{"n_layer": 15, "d_model": 256, "n_experts": 256, "experts_per_token": 8, "d_expert": 48, "d_shared_expert": 0, "activation": "swiglu", "moe_layers": [0, 1, 2, 3, 4, 5, 6, 7, 8, 9, 10, 11, 12, 13, 14], "router_score": "softmax", "normalize_top_k": true, "routed_scale": 1.0, "balance_loss": 0.000388, "balance_bias": true, "init_std_router": 0.0341, "lr_router": 0.000956, "n_head": 2, "n_kv_head": 2, "head_dim": 128, "vocab_size": 8192, "norm": "rmsnorm", "norm_place": "pre", "norm_eps": 1e-05, "positions": "rope", "rope_base": 24300.0, "rope_fraction": 1.0, "qk_norm": false, "attn_scale": 0.0884, "tie_embeddings": true, "parallel_block": false, "init": "uniform", "init_std_qkv": 0.0256, "init_std_o": 0.00467, "init_std_up": 0.0256, "init_std_down": 0.00418, "init_out_by_depth": true, "optimizer": "muon_variant", "lr": 0.00602, "lr_mult_down": 1.5, "beta1": 0.95, "lr_head": 0.00965, "grad_clip": 1.0, "warmup_steps": 200, "schedule": "wsd", "decay_fraction": 0.612, "decay_shape": "sqrt", "final_lr_fraction": 0.0, "batch_tokens": 131072, "seq_len": 1024, "doc_mask": false, "z_loss": 0.0001, "train_tokens": 1432000000, "steps": 10926, "dataset": "wikipedia_en"}
Below are experts of layer 10 (counted from 0) of a mixture-of-experts language model. Rows are named router (the router's row for the expert), down (a neuron's output weights, with its number) and show model dimensions 0-255. Each number is 128 + 32 x the weight over its row's rms, rounded and kept within 0 to 255. Numbers have three digits each.
After each expert's rows: a language model's description of what the expert responds to. This comes from a sample of Wikipedia text that the model never trained on.

# expert 24
router:136077139078088058162170072179126083131067125069133103146129138147078105118118149117122183152136095183172188128097085123149133140140138148141097115160083166075100179153139117061161148126142094150061194096080160094126094144124086148086142133062104172096085121074107067163190154140112103117110077116137193164189130154113116127095124150112112065118133144131119138121134092136087122128141059149136074108090136126099151143149045074090173094104102109186082122156117106116157078126100189092148118152136139083081111141082084183107140124092167116106096155135125139110162100119115127178114088132109139160085088091146128125086167117147181137166116162119126141078183119166141104083103132138152135136124128158104085120183086088111142142108166166100065149171156130129154153158155132
down1:085118072113133111160088130165135089148208158124118117111171138086125141157158160127163111102088160165150159150084163143132141145129153087143153135145136125140082115127126138099108094142129121117109117166111130151092132182173127142169128081109177065100127151127207087117147126092035041153133082096157157122090151147095175110153096086096134179109162088114109222103166131164184112161205094179176106058143140147136155125082133118136162129071095126065121129111161122122090193098095140116125075138147127185135147101140146128135100050157161119075096129169102142162099077174133097168138085139205096110121099075151087195144149102172158146119102103078101114108093130128093133142136098119123087075080105168116066141151088106117159118153169107131151120122163107127115102117123110
Description: One- or two-letter word starts, mainly capitals H, D, M, V, Sh, in technical or transit text: h(ub), M(aps), sh(uttle).

# expert 61
router:143129143187189079090144080123126116125145138114086130151100112141169198118158119144098130117098096118143120115150149149170117136137085162134147111060181113119116138140083121145134172110081117173093078136080107166137122105160122111103144122116170106094112114092106129133109173125157127068123155062180048116114084118157100131188101170157083114078111157142105128139132169100078123106115169181061105144098143117146085183141179109130106099138152120113091158091149140068193086098123104106207170095143125110119100117172155122184187121100175194144149095088176086158108106147095134130130140090126069093141148090083082130122085131104103143067120099176086130141112187120091193156129104137077135078192096115118137135151079125145172104117099069120152184117083175138130146162183172
down1:083170095163085138096107125139148157151138110145149121087157078154172147146059128133142216088134096162108149138088082148102106136176141147099144189191139072075171118170152115172105146108125109131098174135164160123132157126141126129180144169209144154148065111149184159179119109156075117081115163177138151221174125116059149147109123097115168141102139143157082078113140120059117130138119183103107141098090108150150148064131126119157206094134122122100129113152094089158162145120133139072119144180173092225115115117137129093100147100165059085128108111139131142158125111155122149145139143143132113121086139111145142125045085108217139199100162151162138137136135108151151108081154128129144114123125094148130079140127147160044092134100126153118122146108099107075128113166092127
Description: Past participles and verbs after was, to or previously, often passive, such as used, described, founded, led, caused.

# expert 20
router:116136173132178126142126155099123165106154143147132135131105198102129140101110076171094156064119145095172126140109162102182170116157118091110169091112112163110094078170148135172159081189121093159143146116082131160130152193072126116162158124189117114137144147149131192181124098189149144145118086135145163087155152165113167171123097071080151071150096178157154126109163094088195120125166124151143097077056137121102105108094135165101093157123115139112098120167104154181135158193138162199085164084109140126127093123140140117151130148142144073161119150132133111096085150194184086098127153111070183117119129199120131102184111166158077182165122173152083141099192102151138204170115100133090118119145129134120134129089166129113169109130129136103175127111131114097093053182119112
down0:097093142105127107100105051150136125190174114127109135143073138129093122149176111107120116134193163099193169137114149123101083123082079153169152158144124130141130120112120138092097133119117177131204147130114107167077143162109125146119105068118154208154087127138139146162102166157178181148160149092122151050132133109153139125087131128141145058132096118127128130136120126134102117109141125156140132133108090107109118105163184124157141131148099148076120157167078134131084115144157125162150147201214183097197160150105135076115066147134125156203100207119157110102155133127138116127093098192184113147136145107118136120135124152053147133040078140180172115113157096163150094116118137171108130086135154113107194142103139056088061119099157171141155170043155125150101130110098157
Description: Final pieces of field labels and name words before a colon or table bar in infoboxes and tables, such as Struc-ture type:, Species, Starring.

# expert 6
router:075064105122110143201112171131156133066141132117086197137151160147113092125112159084134088151145180086100105126147117110137059125144127105170135119124114151178154075129135098077053137190099176137147118123152148180075132141161114118140082128148105176132106076141104111097105191114134066093182168125124115113119078186116110124144084190118083106143149144079085163085108127122115164069100163165136107092124089113103142124157069115090100110079099130112131184149136139118143119103113129152125164102151149094146141169187160171063118039139113154145086150131135127107106124209113127128102121123130132119187128092139167097134182070154177113120107107107072135111140100113179177102140142102098182161158087145060125136059139075100159185128160145176109167145148165113129106110112089
down0:133135142151092054140100116154116179123182152132173122122169193103083180089091185129117167087158122133157168129100156139157044116072138117157175150090184162105202116162120140175087132202155114110179111124189079110135104122206155156124157109156124120154105211141102074131073120107138114095130173125162070127162156079127122109075101064153154111152135166139132186150082109136129151136078149078145146065093087135129156172151081128113112132109149091137089125125114149191128113051118120150173145128107122103102052065124084118144155119117150095171106129150140090127153148138101096164114131159175143163114125092170139111156100127142153138175109133113082133127119106072155135095154123121175107126123120130115076169121126125110111144130117144142055073113145138146134083193096195
Description: Pipes, dashes, digits and line breaks inside sports results tables and footnotes, e.g. "| W 31–", "Rankings from AP Poll".

# expert 13
router:085101081080150103111154149114120131143187116075165105107150107123158101065171090157100129154146132124113168115066107121189105136130132084159116122144121166139124113100179116128187146173070110167085139075150116144117116103103136097201104133204040158082139116142193156097191111154078182090164196059120169127085149129137122081139153183113109150172121090143169130166179119168121121159170114129104123123134140089136103171117090149108170087113184151131150136109182076080133145148163100109131079123125129116099131129091140159157167127168174133154109111138115083073089084081142114154069127133099104161115107118126115111077149160094189089090161108058122129121136121183127144085134136157128092127105138171071121114146132115181170126061101140113119169106173137142150146082193178
down1:105141174109167103132140135129131135112109129091066074094147047160106114085134077151127146077163159097116153131154123121138170121168139163153106110134118114131167122155161137194122130142138111088186061074130189142142113142186130050116144142100123187165147178177114128077105115107103138150102113155107146143158083109120107131127154130103164123126105116140122147150149089130134144142110204101060148043172146134095150120109120145061123144139168096155107141162107070157204079087106095143114159094137146126125073187051120169103084132192141168100147124141093169115102154077107122145148113163098115139117119040104136121159088114192120125128163142154119130106101117145094128121120075114107182105085098175145200151151160150124071207092116158157150103099166117195182129085131148
Description: Word pieces made of or ending in f or F, such as Sieg-f-ried, wel-f-are, satis-f-ying, ref, if, plus some w, W and table pipes.

# expert 29
router:090092142075105137172176101062153114131169110188151145136147165154119140129131070058127152093150155156162066148099073067146115178123135125090094107174122108109095065108127108114164079115132185078124093115157089142124103066151116115165144138073086104074118119093136122091129127101163077121161115092133109147116101081168108163125106147176120136136155120103095071152075135103098134137152139134185128114148146167158136115098062192134113180169202122149174110152160100140084164173178155081130180192122157169135150151078134155163104145164129135107133116088111142108155113120091126169181096096109116075128104160089063109171159110081135119113139136086125163109094132158127152135090140166146104055097146174109180172099126165134065148102093136135166100079069142131082114092135179
down0:084144060094117086102130102210125111153132078089091150121110102118136146119166118079129135135116123162161132131132130121107153115064102174111099163144153100134117102185217146177120143168167099116112130122113153117088161143121142160094149105119147166111137162120154110105094066093107098131104158145138048117104149126126189110162124116117139121154124131090121115124149121109127116200095118110106188094106108092123108120158146175152147141116136147157177145172134147099125103122116138138101127080160123084118100103118109150128146122148097149143115180168171168132085173067124102120046204153157055148172077114122183109112134198066094101126131105214089108127178113042069123147126104118104157164112025128148200088089110103103098132112088138146123126111174166181161163179174108
Description: Pieces of Slavic and Central European words with diacritics, like č, š, Ś, ov, in Czech, Polish, Slovene, Russian names and places.

# expert 63
router:123087129098137131125160142115151085119185140093046198112154179132112126137076123127203087107109131164146078137136164149134120124128153118134126116110108107079057079067101106117144116095110201192119124131109164125091171131173144143093073140095117193133091052127123150130131143120125069124169118128078139175086103182141079194138098108146107092088160179102150167078116160143116126119132130175096129075075129132104199101140126126155092116107112111101128154173183098122132154160129135154054173146154125092156139159154159119112098152168132156152119155123098102061186103158153102113147120125107132106168103102116140127105216085127125149161169154074076109109142113131164180095115139163083165124148146132124093118067146065100147134096082138135188138113183195095141116136083080
down0:087210134153130121147121102138111178164099114153102091177174163081177134118182115111140078156112148141149152151177149148124147150168157131089148151194116126105045145080174131149146126092060110113101153144111116119149113181146085151213136073105142117136139144142099177134111138109105181146140145081135074153205170073164122151129112121119131097170097097178136113135145089100076119098100153107131144122120130160163138147100163171167184176171121149107126132168043162139161111136137113124148103094153173124105121069145095180089099142117114124108073111099144104115140186174149080101130140179170157128074118144112174141079087121178105145101181126159154151144103141076109118133153135160135151081147134166187208189122164081129154146124134096166150169132069181109183166118145103
Description: Spaces, closing brackets, percent signs and numbers inside tables, scores and durations, e.g. 3:16, 4.5, ±%, JPL, MPC.

# expert 3
router:120100062150105102118155099128119134150146149093123124106117139148173143097121142091108114137129101134152107113048157115138155163074095102118183149174081109080189175083117160152135112093169087046194087080109110054128100152144082149133141101116125116146104098110108168121139065145141146105119147141103110146104080121117153113130107130190111088140129152144149158191103137160074135083128137106180114131197066076176153077140063136080198117150183152110128075080142117187108152146146164087143163155078089149119083131136099121099111119152131136127157127109156147172100121153172095115081095123136058192067128143182090140107152124119073101131128130153145125116123140166144087188137087078107131136133169120106107115112142128205098092169084148122102062067093148110113144182116184
down0:069085123194142094147146088123116177088080161156118097138072126119146175112107133114129212079158166109174167097092117152143144130138190102134130099150088161110106142177121142136127184126144170132130174120123141119110123207074172196113100153134157188144099132138132159065131098109143115083089136139091106178118073085140209121135118115138138096110173138153112135084099129077133180134187154090089133115151094148127167141100146186079088129133120195148092099182132117148123153144098141145077147154147119141121075145181171075106054116140107129160122155080057154183143122104103169119146145160122134127121076099099104119089150161139070148155162140105148120152144088137105098094128103142117087058082165072135181123078093149158099110219108094160147137094159133140127147149118102
Description: Inner pieces of foreign or unusual proper names and taxonomic epithets, e.g. Bou-z-ok, Fegh-ou-li, jav-an-ica, Hum-bl-ot.

# expert 7
router:124121136097141125082181123185122093093090093098197151107134207120120109084129176119205171136148059126099157113126153165105130165126197161157119116099144075132149078088082117125124139104144129176088123125122144143174125178144133134108133131133142151173076078087156123101083145068196104129127124129182091148160140083154091137127153162153095169129096185102147097121148153169097160061139146146119111059137139096153087131138166157173100130115157153188139136147142175103139162088137095162060154106118115113075162155171102098137134098120148121139128133153109118113106158079169138089109167119101056126099145097113181101143142193129138085075095141143083112139101135169102100161071131086158097107173112105163132065140090114121185139159181140074114168177197119087166104185142160
down0:121087164179148098066130157124117171157117151093113151105120120135151129075097168099126117150151141089106143111156178089131159138086117209128151153118170123108191154057152152134167162150102141154066119158127152144161135107096111127118135161090117108135121136196118125179171088131133102117151194100169095135160107152140078120069149132126116163124088133132158109127106109123112148112138119133141090125126189152090117147130240137151119170051156127184098115099077102144089090057138053067097128094123137155115207116169129069191152079163117124101107117134121081064089165148107141104141155107142094094093149089163157131112097073127106108135120159093176086092060072164125145138179109160115118147161197160088132130110085116133144097131106108125098133110148158176102070187124165
Description: Prepositions like of, for, to, from and opening quotes before a noun phrase, especially census text such as "Latino of any race".

# expert 54
router:143149098155132070109132070137156129122136139111130130119178141158121134104101133074175058118168158065070120094122141133073079173086139097090120111087142128099123078109083135125138179085147138162116132132086111090198114150094164114088174132132102088146105105074125103139099186112140142072173096109206156117101123108181081164060147119100127198178149133076159014102200158133174133078172159079100161122116158127133114212176165111164066123108148137147107155113128157122121131077136206070123071122138127104109148156152101182136150096094152166075124105131150152143096144149074141132150171149146158084115114173102112118117103197089115141111120113128132142131155145142109148085156111125136120088155104057108110121095170146161065132107144151115135114127138140145153134087127138
down1:153160108130156123059088137126147094116085113186111168164054114122103113095113119097146077140134126171178145131153115148165088098171066072125107134155149139103101113126111138094125157179180095124115123136144159130127147136134100132164164129120141106132129165080116066127157136059068143181134179107089110134100155162099100098119142102133058100101147121124183115139133102161162105128117073121132159081097102109127098170095110169059114128126062159127130139086182176112155100149092069050137164153105102081090126082163084156083101126132116103076124118123166164174103096108091133168161113110123092142065169156155078161157167125113136109109111142119148093120164117115106093144125076181031125098152133159185060173203119105171129101122120152147135098146087075124107093146192072
Description: Function words for quantity or choice: "or" in "one or more", "approximately", "some", "only", "than", "nearly".

# expert 30
router:103119151096108150164120125154171110135116179088135150137142126136115118146136113140140125141067132157148120206156086114112167093182133144144116153109066133075134106134085107193134091136114159187161101069062164141093071112139110093133102143157165140140113133099069202128129086143112128126124082103124101081182125183107210130156102118150187078141152147158105145100162123090096123080128099149132120083131087120074158123126134159094056124106104119098147117180111109169115143112140166149069167114167190101157117170125190120159115118100096102147156127090160113113129155146137057145102111098080186100116110165070178131126139202140109139109103139077113103128175096084173176108175134184127194109151135172132103080084128083123154130169095097061182111092115181119146111153183097
down0:120147124135109098138108107157125133107096147150132149120128152104095166111123158112085132159151059147122086081161099076066101098158152117130175120094138082173102186160138164068096140112227121083118089094090226069123155105106143164135112213103145206164106113178156127098114129094153124091120096095154173149120120090164155103116130095116092120130124073140142129104138115181174111158151118176100124128136142112136089142119122182105120161144057189169165118088204099055155118135138094142186115146153140087110066083102127124103137108077094110133110135105126116183181151089140127079125132108137110121131087152154151167135127143148075151142060174047139133084102134122140119153094170110121094083140130095105140122146181125094050116097136141144143155137071114134170077162116171
Description: Units, closing digits and parentheses in infobox-style data lists and tables: "lb", "mm", "pm", "(light)", "DTXSID…0 ;".